config.yaml
num_hidden_layers: 13
hidden_size: 640
n_experts: 16
experts_per_token: 1
d_expert: 352
d_shared_expert: 640
hidden_act: "swiglu"
moe_layers: [0, 1, 2, 3, 4, 5, 6, 7, 8, 9, 10, 11, 12]
router_score: "softmax"
normalize_top_k: false
routed_scale: 4.0
balance_loss: 0.000242
balance_bias: true
router_z_loss: 0.0001
router_noise: 0.3
init_std_router: 0.00923
lr_router: 0.000336
num_attention_heads: 10
num_key_value_heads: 10
head_dim: 64
vocab_size: 16384
norm: "rmsnorm"
norm_place: "pre"
norm_eps: 1e-05
positions: "rope"
rope_theta: 10000.0
rope_fraction: 1.0
qk_norm: false
attn_scale: 0.125
tie_word_embeddings: false
parallel_block: false
init: "uniform"
init_std_qkv: 0.0194
init_std_o: 0.0241
init_std_up: 0.0278
init_std_down: 0.0278
optimizer: "soap_variant"
learning_rate: 0.00647
lr_mult_o: 1.44
lr_head: 0.00335
warmup_steps: 200
schedule: "wsd"
decay_fraction: 1.0
decay_shape: "linear"
final_lr_fraction: 0.0
batch_tokens: [65536, 131072, 196608]
max_seq_len: 1024
doc_mask: true
train_tokens: 441100000
max_steps: 3801
dataset: "wikipedia_en"
Below are experts of layer 5 (counted from 0) of a mixture-of-experts language model. Rows are named router (the router's row for the expert), gate (a neuron's input weights, with its number), up (a neuron's input weights, with its number) and show model dimensions 0-159. Each number is 200 + 30 x the weight over its row's rms, rounded and kept within 0 to 999.
After each expert's rows: "comes after" lists some tokens at least twice as common just before its tokens as in all text. This comes from a sample of Wikipedia text that the model never trained on. Tokens count by the router's weight.

# expert 11
router,187,241,184,175,184,165,200,201,226,204,208,173,131,154,229,168,196,162,229,192,189,240,171,170,208,181,166,234,157,229,219,172,197,163,213,190,197,196,258,212,192,193,177,207,219,163,213,158,223,188,129,151,213,197,189,185,147,175,233,238,224,179,208,141,238,161,218,185,197,160,248,219,265,192,201,186,248,201,246,199,189,163,265,177,223,218,169,207,185,173,222,272,193,174,185,169,272,210,246,219,223,156,239,175,178,242,157,184,201,163,170,204,183,184,171,194,147,197,200,175,141,227,220,196,206,198,195,168,209,148,182,232,192,188,208,175,193,164,233,202,197,217,205,156,181,196,230,197,193,205,182,209,179,225,133,130,144,186,184,191
gate0,215,199,266,188,240,227,200,243,203,161,228,198,231,247,194,210,247,216,198,258,142,217,168,181,173,188,160,208,135,198,210,198,253,202,183,225,205,225,188,241,198,178,218,240,221,222,165,258,213,236,240,216,167,153,257,207,204,151,196,200,229,193,246,212,215,207,228,198,203,185,240,250,225,175,151,199,209,183,176,184,237,199,229,212,214,228,199,276,195,216,185,223,215,183,217,213,130,263,174,218,176,231,193,197,221,194,219,154,226,231,210,165,237,197,197,249,206,202,231,148,212,219,220,225,202,181,222,236,178,158,223,263,196,199,230,172,190,166,154,218,196,227,220,177,219,185,229,176,194,228,216,154,198,229,219,173,252,256,229,249
up0,202,187,195,249,188,223,174,214,173,167,171,188,188,202,203,161,192,240,158,192,162,192,201,173,182,195,201,172,207,220,156,209,204,237,205,221,146,224,268,205,195,232,210,198,214,168,260,250,166,193,264,235,217,226,163,207,245,244,187,220,208,203,166,158,215,207,187,198,238,240,183,189,201,157,199,244,213,201,185,193,189,165,189,213,161,242,179,224,188,191,227,191,161,177,194,194,170,154,191,183,173,201,197,207,230,166,242,253,200,197,202,216,195,165,213,239,240,205,160,197,172,114,196,215,188,168,193,215,189,189,220,211,166,223,190,216,149,132,204,165,124,213,207,160,230,162,183,237,175,148,230,219,191,244,164,180,239,257,162,174
gate1,199,202,159,205,211,200,223,210,172,233,214,140,259,167,210,204,175,183,183,209,141,179,217,197,175,179,154,169,233,204,216,195,203,188,210,184,269,186,181,221,214,266,125,194,215,151,191,183,186,201,182,141,165,231,204,197,206,225,248,178,166,218,119,215,209,143,219,177,214,210,144,172,166,222,280,126,223,167,263,173,181,199,228,216,203,202,278,231,183,209,191,214,221,200,152,204,206,207,224,189,184,174,196,191,212,175,177,222,224,188,185,228,229,156,167,202,192,208,229,187,179,193,225,118,163,227,216,212,256,196,218,199,235,199,193,168,207,270,195,249,253,190,171,262,193,224,184,191,181,161,236,197,239,228,211,187,254,163,210,232
up1,211,179,254,246,262,242,260,193,223,145,218,202,164,206,182,157,213,165,195,221,168,174,203,171,222,255,188,186,181,227,201,198,214,193,247,222,237,225,165,201,183,225,216,221,181,225,227,214,237,174,203,201,206,183,237,191,153,156,233,278,210,172,252,191,151,216,263,207,217,242,220,220,177,206,234,220,166,178,208,284,195,211,194,193,200,260,204,212,195,207,221,249,231,145,232,217,195,225,224,190,170,224,168,211,114,233,224,152,148,179,260,221,226,146,215,196,201,199,211,201,238,174,210,229,201,178,213,228,171,142,167,174,261,188,161,189,182,177,229,196,187,237,204,212,192,207,204,205,214,234,188,166,196,231,185,231,197,183,181,207
comes after: " of", " in", " to", " for", " on", " at"

# expert 14
router,248,267,217,136,191,154,191,203,176,164,178,226,147,229,224,153,216,147,189,145,233,175,225,214,253,226,189,212,142,183,247,202,225,135,175,176,221,215,234,141,168,230,217,223,245,171,209,174,188,176,219,201,193,196,177,204,180,141,204,216,217,191,159,179,160,111,218,190,239,242,216,233,203,259,173,170,264,233,240,267,271,214,256,233,173,181,147,210,175,188,183,173,181,164,212,183,228,196,201,234,229,193,226,226,208,240,160,176,246,205,189,224,171,153,154,216,242,221,212,200,203,259,240,166,213,219,190,193,214,185,184,139,199,200,179,182,210,170,201,188,199,184,283,197,242,221,250,226,249,240,146,198,199,230,211,192,173,186,158,187
gate0,249,165,212,174,229,243,186,163,168,224,169,194,212,198,179,177,241,206,197,169,193,236,222,161,251,190,150,205,159,192,237,233,208,224,176,194,269,219,255,216,236,224,180,197,221,186,160,204,204,208,172,240,184,230,182,213,227,248,222,234,166,217,272,156,189,254,219,201,209,163,164,225,232,213,204,225,164,228,233,200,277,190,192,204,193,249,214,208,177,153,224,200,178,190,199,222,206,217,208,213,203,203,205,235,208,165,194,234,137,270,241,209,188,162,152,228,113,167,185,240,239,224,215,221,242,211,200,223,162,183,196,196,164,215,249,195,211,249,175,215,181,215,222,238,235,179,162,230,276,195,215,187,209,208,203,141,189,196,162,240
up0,156,190,221,205,185,215,260,247,238,200,191,222,213,181,222,182,197,149,157,200,216,193,168,169,226,185,245,293,223,207,138,229,195,218,195,239,181,175,176,220,201,144,175,199,246,152,247,254,170,237,181,170,258,203,216,129,222,209,165,139,220,211,226,218,208,185,202,196,222,186,155,222,174,212,202,155,218,219,250,176,222,172,187,191,240,198,216,209,219,179,284,210,183,137,186,235,207,210,206,235,227,123,143,220,206,193,233,189,226,216,216,194,231,167,242,169,194,170,203,204,214,220,204,209,225,193,207,203,197,186,282,252,233,191,237,176,155,201,133,232,245,242,219,200,162,192,193,166,241,162,224,186,172,223,227,213,211,212,243,149
gate1,187,266,224,174,182,197,190,216,230,210,215,231,175,191,184,248,199,276,171,212,258,225,208,221,152,161,176,194,186,206,221,180,147,257,181,200,279,205,161,214,150,179,242,162,173,229,188,213,232,250,180,187,229,146,158,225,213,214,257,160,199,223,184,239,187,211,168,183,226,192,228,120,137,226,230,156,203,168,202,246,236,201,212,236,257,236,273,215,160,217,227,238,154,157,152,156,243,177,238,213,231,247,163,141,187,184,201,212,169,200,176,228,142,160,208,202,171,220,214,150,176,213,245,220,154,188,189,186,201,193,232,220,235,192,194,179,179,218,253,178,218,171,259,255,150,144,225,158,258,186,198,239,181,236,200,150,217,169,228,204
up1,157,130,202,246,218,152,219,176,194,229,187,235,222,216,133,182,211,226,224,162,258,230,253,147,224,209,182,202,180,204,166,205,223,184,182,186,252,185,209,211,190,224,227,235,120,172,164,207,195,208,194,198,201,203,176,159,213,198,219,216,231,185,219,179,164,180,169,149,258,162,139,205,162,218,182,186,145,149,205,174,225,226,165,166,177,215,239,292,201,207,155,208,222,184,166,145,251,188,242,212,237,184,235,197,169,238,205,158,184,246,219,178,235,159,163,144,140,173,239,201,160,181,219,224,199,218,173,213,215,206,212,188,236,218,226,215,224,186,273,214,242,185,192,250,165,149,179,186,235,211,248,209,267,205,232,200,211,160,221,193
comes after: ".", "\n", " D", "D", "s.", "S"

# expert 10
router,233,227,262,221,188,178,175,190,206,195,195,213,118,220,230,215,212,184,188,143,175,211,215,176,231,219,164,177,191,152,203,210,249,234,157,194,195,216,162,197,187,216,246,111,232,190,217,242,179,215,205,163,182,228,217,217,217,184,194,215,252,227,185,151,186,178,248,179,220,154,163,244,247,201,175,225,255,211,247,179,159,181,230,176,213,198,163,217,184,228,188,194,161,184,205,232,185,168,203,186,237,146,235,198,212,273,247,164,218,203,197,214,197,172,187,258,195,237,197,241,169,211,171,169,191,191,165,197,196,186,203,216,183,156,196,168,225,175,179,135,256,203,221,192,178,202,223,195,232,241,169,187,249,248,167,133,144,193,153,191
gate0,224,109,265,198,225,176,202,218,195,240,245,209,211,207,210,206,215,206,207,217,216,169,177,193,263,142,215,198,183,156,183,201,218,164,158,211,213,193,145,273,190,230,177,173,235,183,178,176,266,204,199,194,178,235,229,230,222,222,235,235,192,194,209,209,160,122,197,197,223,166,189,235,188,244,215,240,245,194,176,158,185,149,170,196,188,184,236,124,153,197,201,193,229,218,183,217,174,160,233,269,184,211,230,161,147,221,200,190,254,179,248,259,233,169,182,193,209,192,235,228,222,238,190,160,209,214,187,208,231,239,237,237,228,158,187,187,159,238,172,222,196,164,208,209,234,197,230,218,235,238,218,220,198,224,167,144,150,230,210,256
up0,211,230,207,247,235,219,188,179,216,190,198,186,195,203,219,203,188,237,197,185,152,233,233,220,238,218,214,196,235,238,208,216,206,170,194,240,155,220,170,186,184,252,194,185,219,182,204,159,160,186,181,197,240,246,183,220,217,223,215,167,191,192,223,194,220,190,171,217,214,175,212,180,206,236,190,222,206,215,231,176,212,160,167,220,197,154,159,209,165,249,182,220,212,171,231,209,215,216,204,257,135,166,202,184,213,211,255,234,137,162,198,178,153,193,179,180,171,202,221,237,241,199,177,173,220,173,172,191,166,183,198,233,187,227,232,223,121,169,174,162,227,221,186,164,213,222,218,241,184,176,228,207,183,238,143,233,215,223,211,164
gate1,196,186,221,222,184,210,191,202,174,230,241,162,212,203,219,232,194,224,184,218,172,176,246,201,204,209,215,239,169,150,255,235,168,220,195,145,218,239,193,197,204,274,169,153,177,155,179,169,194,221,187,180,228,228,167,249,240,223,204,191,195,187,204,231,179,165,216,205,201,257,238,186,180,228,213,209,213,155,213,209,172,212,218,199,218,215,257,261,200,210,218,181,226,136,204,166,208,178,210,173,212,235,197,193,223,191,194,248,149,220,174,210,221,157,244,229,200,160,257,219,147,240,204,158,223,153,214,178,228,205,253,232,181,152,202,152,216,267,223,238,216,218,242,160,196,152,196,178,216,172,177,240,195,248,211,248,197,222,179,266
up1,98,189,198,204,201,180,181,176,236,180,140,192,187,205,195,183,202,207,197,253,199,229,221,208,201,184,224,224,235,207,203,193,239,212,232,198,256,262,184,248,182,181,151,197,167,236,249,176,243,206,211,225,192,186,247,156,182,228,154,153,185,182,177,156,247,244,210,147,219,272,172,225,215,199,212,200,240,157,234,260,183,231,180,178,180,271,209,164,201,216,162,238,189,227,287,144,239,240,219,165,229,157,214,213,213,193,199,174,191,194,206,233,219,190,246,240,194,165,191,149,187,226,207,175,201,249,236,187,251,158,221,207,171,221,197,181,214,196,238,166,202,209,136,245,134,200,218,187,253,233,168,188,212,191,200,127,229,153,211,214
comes after: " was", " is", " were", " are", " be", " been"

# expert 5
router,208,201,189,189,144,196,179,223,218,153,195,206,212,233,203,197,181,167,191,166,211,182,163,244,237,211,112,235,193,134,225,176,179,204,224,218,226,215,217,206,168,163,177,206,194,178,272,213,190,240,158,226,196,214,201,193,190,145,256,207,263,202,218,197,218,175,229,160,205,182,235,198,220,226,186,235,257,273,222,184,201,181,251,211,184,210,168,209,205,206,181,244,136,176,213,188,216,183,252,223,208,172,201,177,216,208,214,177,288,237,223,240,188,162,204,224,226,227,223,198,199,199,220,238,223,153,211,199,167,193,171,210,124,137,172,167,203,156,145,212,280,227,225,187,192,223,199,223,218,246,232,222,180,231,174,181,197,166,136,201
gate0,212,162,221,187,251,217,239,246,197,215,176,230,227,238,195,187,160,174,251,223,163,224,207,200,212,243,170,180,162,201,177,210,149,190,243,218,182,218,156,205,227,129,202,216,160,198,134,176,220,217,225,168,190,206,254,160,230,245,186,219,174,232,206,220,180,230,187,232,253,247,229,202,177,187,226,189,213,180,199,195,190,198,225,206,157,198,164,216,247,238,215,177,201,196,227,195,144,262,229,232,166,180,228,239,163,165,179,227,194,200,229,226,140,165,197,253,190,229,217,219,178,186,174,157,240,215,192,200,233,192,173,224,227,185,240,172,196,201,195,248,205,216,209,201,238,186,170,186,234,198,228,248,190,227,165,187,222,193,183,210
up0,184,181,221,198,164,158,187,231,166,219,220,209,176,191,209,242,235,274,249,145,173,262,207,222,176,195,215,215,213,192,186,170,196,212,228,225,167,148,154,224,205,215,206,196,239,205,180,215,222,234,202,199,223,220,177,189,228,208,215,186,242,201,190,142,245,181,233,183,209,224,198,184,231,196,219,230,211,177,219,238,156,249,211,227,239,252,170,189,217,168,217,264,250,167,178,200,220,216,193,159,176,166,219,221,155,179,281,273,196,152,168,213,243,229,212,213,214,187,222,186,302,195,169,213,168,243,162,203,164,267,197,273,242,218,245,230,178,191,195,234,249,169,206,140,230,170,197,161,167,202,217,171,178,169,132,181,175,196,266,176
gate1,199,172,190,247,126,196,167,225,177,189,174,176,187,188,168,195,165,244,167,190,249,191,165,168,164,137,166,218,219,207,170,199,182,178,175,196,171,246,223,191,205,235,232,212,229,147,202,172,162,218,208,180,201,197,202,240,162,229,157,224,256,248,139,150,201,192,186,201,251,230,233,205,166,269,213,256,151,196,187,233,235,230,238,173,209,201,248,220,245,186,202,216,210,158,175,209,212,227,171,213,201,244,145,171,149,221,218,230,178,161,204,210,208,201,200,189,258,214,234,245,200,189,261,168,227,206,197,210,248,179,177,221,236,191,216,187,195,219,203,152,194,183,236,191,217,178,199,183,239,194,205,178,170,205,226,254,198,226,224,210
up1,161,183,245,172,225,205,183,215,233,193,217,174,208,206,242,153,141,200,183,197,169,196,201,244,238,175,227,179,190,165,177,199,223,221,201,227,236,210,216,212,161,250,195,231,181,237,196,218,236,219,207,232,251,166,167,132,212,156,198,225,188,204,212,176,233,181,215,220,249,164,157,198,168,261,199,191,134,186,174,160,165,188,153,148,211,194,208,221,187,228,175,208,229,224,243,218,230,179,179,189,204,161,166,252,170,209,202,163,173,209,210,210,203,213,191,171,246,217,216,157,212,221,184,228,250,199,155,186,219,163,217,179,178,294,210,198,144,156,204,161,194,172,163,207,200,126,196,180,231,198,203,161,196,248,168,224,229,222,272,212
comes after: " a", " the", " |", " an", "|", " as"

# expert 0
router,219,213,245,194,181,164,179,235,148,218,185,203,208,224,213,194,160,161,179,133,209,161,237,171,248,175,164,190,159,181,212,193,226,164,181,208,214,213,246,211,193,186,221,216,204,182,260,172,232,133,162,224,216,234,185,198,200,142,205,222,220,164,211,201,158,190,224,197,171,181,221,197,234,225,204,195,219,216,253,136,198,164,215,149,209,149,161,198,186,227,262,194,163,236,143,145,190,153,205,219,217,176,258,231,189,222,180,179,241,185,229,198,196,164,260,235,179,229,220,209,194,224,211,208,204,233,168,154,193,152,204,182,208,189,232,191,221,181,219,189,197,195,227,122,170,197,215,185,204,202,158,233,207,256,105,198,147,213,172,165
gate0,195,212,224,196,249,201,204,240,190,184,221,184,155,185,191,203,191,140,200,196,155,160,195,190,218,162,196,176,194,197,203,154,250,233,278,165,191,214,202,201,240,201,176,203,175,227,247,244,194,137,192,190,141,229,219,182,234,216,193,199,113,207,225,216,224,198,208,170,219,227,209,225,262,161,243,210,205,215,143,217,223,202,244,231,179,229,208,187,222,198,261,136,249,159,226,170,192,258,218,266,140,186,243,213,154,198,257,220,221,178,238,195,194,203,177,225,205,233,158,239,243,180,150,158,252,184,149,206,189,196,187,254,209,176,208,205,186,244,190,221,201,209,205,185,225,215,167,192,251,199,211,175,213,205,190,133,272,161,214,230
up0,186,184,196,159,216,225,186,231,181,170,147,160,191,209,147,237,198,210,241,204,229,182,246,198,187,194,210,206,239,200,160,247,136,189,184,231,165,212,209,194,211,193,175,197,236,183,252,230,120,187,206,224,235,144,144,209,216,229,178,205,171,187,158,170,187,196,220,210,167,244,214,193,178,208,183,238,213,236,216,201,204,241,277,216,198,189,195,212,227,212,264,212,182,212,179,178,237,216,235,251,205,148,211,166,238,145,206,159,200,212,214,221,162,210,182,205,223,222,193,213,216,177,211,163,164,156,146,221,215,212,176,244,187,177,176,201,165,180,213,190,213,217,225,102,218,224,216,224,203,151,254,149,215,218,227,200,278,217,240,218
gate1,264,220,211,241,168,186,226,220,218,185,216,201,161,207,222,147,235,177,188,167,157,196,136,223,209,224,213,281,224,178,201,223,198,191,176,246,232,193,200,181,200,179,191,162,152,139,193,185,188,236,221,149,220,207,159,217,204,200,235,195,179,176,147,198,201,230,178,201,207,199,211,258,215,228,205,213,226,219,175,218,208,211,175,176,202,186,183,179,192,160,188,223,155,204,158,205,179,255,184,185,232,227,199,203,174,163,206,243,174,198,181,118,203,211,177,233,176,213,201,198,194,178,221,176,194,173,140,172,194,162,196,172,199,249,218,159,199,236,212,202,228,170,193,192,216,244,233,195,187,197,211,223,199,208,214,191,123,171,213,170
up1,205,212,220,179,237,182,227,128,192,170,213,193,193,241,198,201,257,189,234,213,169,206,223,194,200,158,208,205,151,163,210,159,233,231,175,167,183,228,229,195,202,237,210,191,174,221,184,249,183,185,188,194,190,208,193,238,214,224,197,177,158,179,245,225,232,155,233,220,186,222,181,234,174,187,189,199,176,244,201,212,180,234,208,234,173,195,178,208,172,245,207,181,236,214,254,173,218,226,201,166,191,156,199,179,141,210,266,225,155,171,157,162,236,190,226,261,175,207,175,133,183,192,220,232,244,175,156,198,191,182,153,187,170,201,202,246,203,184,253,159,177,238,167,247,168,197,152,190,197,187,238,211,156,164,170,207,169,211,196,228
comes after: " the", " The", "The", " United", " by", "'s"

# expert 3
router,258,201,207,175,182,211,186,217,201,146,200,195,213,161,171,227,261,193,251,230,158,259,231,234,222,220,127,211,204,186,236,158,205,186,167,192,186,213,207,244,112,203,174,236,205,181,184,192,228,233,166,176,187,180,151,233,217,189,224,234,189,229,180,201,226,166,208,203,226,203,250,234,244,226,193,178,225,241,199,209,196,110,216,184,184,288,199,183,252,148,208,227,146,237,245,133,242,224,213,194,166,177,295,149,212,257,236,207,237,171,231,151,173,160,212,178,232,214,243,236,206,187,202,193,208,231,190,181,220,197,200,201,176,180,238,150,266,137,204,208,210,230,184,208,180,260,260,248,264,196,148,211,213,218,170,201,181,216,191,216
gate0,203,201,226,255,187,208,182,227,166,214,192,208,187,229,187,176,158,209,215,250,150,179,181,176,219,200,151,249,174,162,199,246,198,216,202,220,152,238,209,245,204,207,208,262,180,187,235,157,218,221,204,161,192,187,175,205,221,207,223,145,263,175,173,188,194,226,195,248,202,173,186,255,236,185,228,220,193,196,188,193,181,157,245,248,167,214,176,177,203,214,128,222,215,213,199,173,220,184,207,124,162,255,201,177,186,202,226,218,242,161,204,238,222,211,221,195,254,161,228,177,203,177,227,158,195,195,182,253,132,164,151,176,166,176,162,202,169,141,187,199,192,210,202,233,276,170,183,206,209,210,208,190,181,176,229,170,192,209,221,229
up0,197,181,210,220,133,228,206,206,174,196,290,250,224,192,207,131,177,225,181,163,228,221,192,231,184,173,232,205,219,175,172,135,78,255,209,201,198,199,238,181,209,209,210,175,234,168,191,207,143,233,189,178,181,182,210,142,234,228,166,178,199,233,198,179,180,184,225,227,219,206,227,171,160,216,244,195,180,192,244,198,133,161,190,173,196,217,213,192,208,114,252,157,200,234,206,182,165,193,262,209,256,111,226,180,221,219,165,198,162,179,178,142,221,192,261,164,201,192,179,205,226,209,242,177,155,240,195,242,150,207,213,202,181,186,212,195,191,160,214,226,123,209,183,182,165,193,264,215,140,216,219,148,228,205,228,254,204,157,170,184
gate1,210,168,196,176,196,186,247,234,204,213,147,159,216,215,168,209,255,200,241,171,219,171,164,178,155,221,172,190,163,254,229,233,165,183,183,171,240,217,267,135,118,236,196,163,181,132,262,216,200,237,153,200,168,217,176,232,242,221,205,161,220,233,137,166,196,220,180,243,234,177,188,174,168,211,238,211,203,200,218,206,200,179,236,215,259,195,171,181,217,197,201,233,207,189,181,158,197,186,178,146,223,220,215,232,219,214,214,218,230,159,233,162,212,171,102,164,161,200,199,249,164,194,156,181,224,214,203,178,200,216,178,114,256,162,185,170,153,211,183,167,219,178,203,277,158,207,162,204,259,200,168,224,218,209,207,219,156,182,190,201
up1,158,168,196,204,172,225,167,223,210,250,167,246,263,215,231,215,226,176,184,192,204,195,227,204,205,162,210,202,172,195,250,213,205,150,182,200,273,189,212,173,187,152,191,185,260,193,213,233,245,128,182,216,188,171,203,189,151,181,225,223,149,171,271,209,187,238,185,185,211,210,209,235,183,233,129,151,183,199,227,214,208,179,112,202,198,224,224,277,198,200,133,219,213,200,205,180,250,207,190,167,173,234,176,169,210,222,203,192,189,201,145,175,185,144,297,221,219,133,234,116,179,224,168,201,200,271,207,231,201,191,176,177,187,224,195,258,198,187,196,147,191,186,226,152,207,181,203,222,221,204,212,202,218,197,244,207,201,206,188,188
comes after: "-", "\n", " ", "|", " •", " /"

# expert 8
router,209,216,184,214,191,126,221,235,198,167,201,222,200,235,192,184,197,167,213,195,169,187,282,157,201,216,184,213,158,178,223,173,167,210,211,155,212,219,170,181,193,185,198,190,213,209,210,206,182,212,184,172,194,183,156,210,236,199,194,269,257,192,206,169,221,149,222,154,228,180,256,230,260,173,209,186,232,251,180,153,160,150,219,172,217,204,174,211,198,254,251,191,197,169,223,237,219,212,226,200,224,164,202,163,207,194,209,137,208,166,212,162,165,181,182,222,164,192,157,214,219,192,170,174,179,234,133,197,217,175,182,158,207,183,234,166,227,216,245,197,207,197,250,174,176,282,241,201,223,221,137,196,221,213,166,168,150,188,194,200
gate0,198,198,199,189,211,179,159,230,216,158,197,195,225,180,243,218,197,211,223,170,200,185,211,163,172,158,190,187,177,198,201,265,256,257,206,176,170,173,209,238,197,157,258,147,160,182,240,204,264,210,200,226,234,238,221,214,218,208,180,229,192,177,204,169,236,253,217,163,201,217,232,218,233,189,222,195,212,198,175,187,208,126,245,107,148,210,158,214,162,207,196,184,216,185,201,187,162,159,163,199,173,226,196,173,207,205,237,166,209,204,141,188,174,178,175,219,227,236,227,193,168,204,223,196,229,190,160,176,181,146,197,267,174,185,212,221,213,221,157,221,178,243,211,236,190,207,225,209,230,212,228,193,201,161,218,167,195,208,217,231
up0,234,206,227,229,250,234,187,203,148,190,214,218,214,185,217,197,188,215,179,214,228,215,225,239,199,236,201,219,197,203,194,196,201,194,234,227,212,223,188,213,199,194,198,202,232,175,197,183,208,199,143,196,183,175,185,201,185,227,163,166,136,197,182,124,213,210,258,196,213,190,230,185,170,223,271,234,218,224,202,176,191,210,150,211,168,200,213,229,181,178,226,275,229,222,188,207,256,155,212,188,235,206,193,173,215,235,250,193,273,187,198,130,168,186,197,202,145,180,163,145,206,156,114,198,243,252,199,197,264,183,194,267,203,197,173,211,206,192,192,154,267,206,186,172,248,138,192,242,172,230,259,175,205,236,137,195,194,186,205,191
gate1,255,178,179,216,192,237,245,246,172,235,245,227,190,177,242,237,202,220,166,178,231,245,175,209,219,199,168,195,207,227,187,165,160,218,209,196,218,173,192,181,190,149,136,214,217,180,195,183,249,187,183,215,189,193,188,195,269,222,211,222,251,206,192,162,179,195,164,187,198,225,196,199,178,222,133,249,182,184,183,210,165,184,190,158,222,177,196,172,201,198,184,229,239,180,177,123,209,211,214,221,183,179,223,162,186,171,138,164,147,167,166,160,236,216,154,209,192,185,226,180,152,196,148,178,157,215,86,193,213,193,289,202,162,186,229,220,207,242,193,239,208,210,179,219,178,212,226,200,185,192,203,214,212,190,158,194,172,238,241,166
up1,219,177,272,191,243,243,194,169,179,233,210,171,182,209,105,140,237,201,153,214,181,192,214,167,191,211,186,264,234,195,200,195,185,167,225,135,169,158,237,182,167,207,219,193,179,211,221,180,202,195,215,181,187,172,188,166,221,220,231,222,230,197,215,173,232,163,261,186,233,215,213,179,219,217,231,137,201,212,220,182,223,200,211,252,143,188,167,186,172,250,202,207,200,211,165,191,199,230,178,197,222,217,169,177,222,173,221,194,206,242,218,192,203,213,276,212,216,205,182,208,174,193,233,191,190,261,229,128,199,205,167,214,172,227,216,225,182,208,196,149,188,204,209,234,190,173,215,155,266,234,201,187,178,187,170,248,245,179,129,204
comes after: " |", "\n", ".", ")", " ==", "==="